Weights of a small mixture-of-experts language model, trained from scratch on English Wikipedia.
Size: 12 layers, width 128, vocabulary 1313, 7.85M parameters.
Below are experts of layer 6 (counted from 0) of a mixture-of-experts language model. Rows are named gate (a neuron's input weights, with its number), up (a neuron's input weights, with its number) and show model dimensions 0-127. Each number is 500 + 40 x the weight over its row's rms, rounded and kept within 0 to 999. Numbers have three digits each.
Before each expert's rows: "gets" lists some tokens that make up at least twice as much of what it gets as of all text; "comes after" lists some tokens at least twice as common just before its tokens as in all text. This comes from a sample of Wikipedia text that the model never trained on. Tokens count by the router's weight.

# expert 3
gets: "oc", "ac", "ec", "ar", "uc", "ir"
comes after: " S", " N", " C", " R", " B", " s"
gate5:501463499490497468518479569542497527500497481488501499508483499509489450544475481544537501508550501432445418518501409475479518484496414506484480473406460514533512412499501487475500530423516505488467478522553485491509581547483455427499523572504507575547513482514503531547456467498551537512576461524501592569504537446464500522585436525499510503504557520498498389509504494534461492627482
up5:469500496500499507509479465486488544499499603479497475543503503513494508503522473513517470558487538525510538504632608506443486492500449467495431480489506439490505490468538479545544464466514406485559453499496482647518521481614394548435511496512485493501525547484492467507502534539502504499560520571492513520450503503472460480500500531556482550504473496395514453507513435493460550522494

# expert 2
gets: " ", ":", " |", "\n", "°", "′"
comes after: " |", ";", ":", "0", "3", " /"
gate0:516482500508528500597482500506505478455458505519548505482553493494498478497497389498422567500489602498501555510500625511543541462403438500498530523504443514497509470500504497474391549528493459491454572511484419477430493548451465529499403472499475485531535469562510472529516472501508528504488476538498504546519536499428532569496503547475501502496538417543498519456493582536482518495504
up0:507516496495470507500571535504504500506457504534491501527498398491521514511492474533415466489565446495551647498481400467503504500459503494508508501504524576476504540424562547616538495496442510562498519477513495490456499501479498515474580449502504495486440532495501501400534491536478500455534495494496501483434496491493562493540508503446663493438497474451476505506500476534514488504501

# expert 6
gets: "om", "ill", "g", "im", " im", "l"
comes after: " t", " T", " g", " p", " G", " c"
gate5:500530506494518498493490511481518492512506458509532549438524560578499453592502513505342493597504488496511531543507446481496492483484411457503479493511500454459534493516488523413495521472499511540500571497539508508457549491545553505525432498502431488500498416551538552442489537505499495486486501502467448503505470507499516512479516511554514500558499486573494481340482564440502439554499
up5:499420501496498490496490490572502555451503546496508494515497505500510470468534501550510515512534537491496483505563485515502394593425515507506492532498488478492562396413612501586478549459497397420507477511527470526503502492441417500538522478497484461567513501494517511534479502452510599489575493498529486605501531457558499467445505499468572496500539500497495492497541436477483491513514

# expert 15
gets: "er", "ch", " his", "ome", "at", "ate"
comes after: " l", " h", " m", " d", " b", " s"
gate0:495497515483523550464454487499500553482503528401403509503508499470513563495499492516502530456401571423497659555495555517465503553523500501548469514557493499500519437485631412501516461500445506501486541484501501528512375505510484502482488497582495501490471517518467508516416510492507498513498527470518448514459486497506504514484507509522501569549507505544498512530440506504580511495446
up0:532486468518502494504476518480463526515450500503507500472519502507386494514494503551500535493516523563500528579580481500515487455500493511583500498447486459482618385513485513496524564526483575410547554500589465498475404452497482483432460434618558527486466461510502504439514494520535574503498494498471496527515516565503503517517524461460468511473509445492415500441497514536502492504482

# expert 13
gets: ")", ";", "%", ".", ",", "),"
comes after: "0", ",", "5", "4", "7", "6"
gate0:571490503495425489495531499511487492508550401507470501476633509498492553479465489504465444488508503396513448465556515508446500500444495495497544547496489506500421444553504505453462429450445501522496506511496606440476503576500506436533410435395529469500515504491500486498587493438498510510508500472536498501508465515610497475533494494513511551515448491512500536506503462497538504565501
up0:497479508508499549464353524442559494499318465438494503501506556500605464517484500548533507498492477473476525513496528481555458498485523505500505501506496481492544508565518494503506503551508499516513487483516442590503501498557524587507600529584489537527495500513538500527463362465536471512494474497471471505544567473503502550505510501456472470463490444503492500527484475515491540503484

# expert 22
gets: " |", "|", "-", " the", ";", ","
comes after: " |\n", "\n", "|\n", ")\n", ")", "otes"
gate5:494540517486596515501507510566503360636508505476505492501473490469370499474495406512526517492480501513496498514462466548471507499494560520490548466464508487475465510499449368508553435497503512497578485500476509501564518395430462453521487571501498504485517501576526489504426504498468505502507495505533462514556485516485499496451511568501519440492506523503501499522502540557488516507464
up5:516515509465495500512502520496500494539495563439500496500412500534519507511494504499543542504502472378513512542419497437495438499495514504450500460559497481504552556479529488495551497515481496502487524496502523466500442505545504529543505484503591561495618495562441500336498314495497519513499487518504502496485517500498497443500443531501507503499522503542514519494437543496450499551480

# expert 9
gets: " s", " t", " w", " b", " h", " f"
comes after: "-", " was", " a", " and", " his", "=="
gate5:501545500559505422555501476506503519497498533496500496493501474475508501444471514504530472498508500499540509555489501500500516501523506448636512502471514456501447499521420499523448499507564618437414492504529421467571500480521529508474544377507590464501500499515567459500495489492436533513498488437466437525525462499445492503479366588497494493451445489560500504498543504494500498517540
up5:437511510500403494533501501508506538503473542505492428630518523502539500460379447458505546501499498503480472509489493498521501427492416504528498506518496521467554526446498487489562519576506405491487477493484487523505502441491533565476501462494419507499479628569510504564476509542502523488511506476502616523482470499472507597477502451515557484437503502579494562500499500492498496505501

# expert 18
gets: "al", "ol", "el", " Al", "ul", "l"
comes after: " L", " M", "al", " B", " O", " F"
gate0:517452492539502499483518500545500508496498502472507538503479514498514436476474499516502500492494522525421502498529535498493521495465508390481505474546522589490583515494490550475549490550486541499522468498469551529566463491506507510616511513495505456488511549602545524490532505467501515522531492449524513505485422471496464500505353405522437448481510459500590494356509537489557437509508
up0:480555495580500505457507504510500505492527499503494505466514504505538502447443504439501527497494508593452534489491500509500467469479480471601514387456523501522509501347508533495536499517497498498507501492457539504564493499530498556486565448474568471518556582500517494596498575501471505510579467501535495425474513491585540482528500481471497417505500394502532458430499519467523439510473

# expert 5
gets: "0", "5", "6", "4", "3", "7"
comes after: "1", ".", " ", "0", "2", "3"
gate0:487438610500497458498505501503456535555561501515488505487502489517501506508500513501494506551497611437507480546460528491481454512411523500438485522502367469505435544528510500536509372525476499486521507492401527463546505572443451449500470493604541414549518493504489524559499508496497488467504506507525487371492494498481483484504537500508511523493504470493556464479507507507531499420497
up0:503549495498457500550497414501520492484526500529503518374477573501503625473515439494450530408506483498516514471504510386614538505536434498440538472498513567498514505477528497554496407547498446479504500489513498498470495429485500571529500526391411495501484496435490442491464498494485507463501477484495477523474516508516451511520528551501480511498543511500491566525517508582545491506499

# expert 11
gets: "ow", "w", "ing", "ight", "ay", "and"
comes after: " w", " W", "w", "re", "e", " h"
gate0:503474501507467495499488405470529530500502513488454494503503469466629594499533516498475511475498500547509511479508531501509503500504488497590506505414501415509500441485501545494586460537513497480555488511527578553499506494501400497486520581505475496493475447453461522541501614430505451529455496543516526397438526505527493530514582522510488487491490477514508415456502505599538518456496
up0:607478583500597566503529502411492503568470512552504386543517422518523493486489501607458494505481502508492568510501448484493505500494416431515500465530540476503436505456508572480504501568457499480638530531521506509505500484525507501527496495475503477492483485489547461529426531466499485533426452510501533488482498569561498489506620501510534495504456478501492515514478508516495495498501

# expert 17
gets: " ", "1", "2", "0", "9", "3"
comes after: " ", "|", "2", " in", "1", " the"
gate0:531494500505523499470504557488493360525476495501510500496497499571504502511502464456507451507479500478495387501501448475510555481477511489505497515537503515500529557575443507517400442465506510518501511548488503501502468614447501520494540484504467527520474573521500574502495497445614494500500514508470570470457504498467566511500521517498497558518382506521399495508458531495392551485448
up0:469462507407514500501430529482480472506502500529679515486485502505533530502553506505463499549501492536498505449494523504497501499508567502501500303500492518496493523512508480503500616502491470559506477615507500488467518524499466497497500519500440497498502427522474512546478496477500462501550489530498500495496482501498550493506502498590499446430395551500515485492504552505437501471483

# expert 20
gets: "h", "a", "ar", "an", "j", "i"
comes after: "h", " K", "k", "y", "j", "i"
gate5:497456493499473509502503486533494503530579464496564463503524488519441539482529496472491426495490500483501503627510480517510510490435500460511529412510660514517497498507576489465471483497506532532607502525437467509572506558515503499494498489551493396500531513498499500520499528498625531489488425547463499464495516503556500531548500454489499488428487478572500577425505481501501488498451
up5:507536486559420546450493471544498491500491542513486570490504506521513517556518467530462500518502499486484559484464505491499507527427503515590464498498535481501379513502401504400517504502495528484500522501485385495508448465477550424499402515501566529529495527493471501505548524497461570499481418490500498562501484519532509496477411550548500492513443455521500522498496529591570414446527

# expert 1
gets: " M", " P", " R", " V", " J", " H"
comes after: " M", ",", ".", "a", " John", "-"
gate5:500447502518500506499489403482500509502500509556477519503495540450594561607450469547503525434442501525428448578590483597393499461494495503490516467499575508488492545526412548511490489503512550495609498493543500493518496436511486519496499514602503489442515437485491485505494456500511505490496470500500490513492501502502479497374548556526494499494580481506545477506493468453508503485514
up5:500412531438471499473442468489504618508499523561472474492481489548566531527463528590487507481499464508494497530497453498463507480494373495504606511525547503502477517535452496551510508505390500605464591505524466507526486484465490498494487510612473517506490438497505504474491497435510471564516518503490499523442590495502568507512520541501491518429417508472531480480495497515471521537515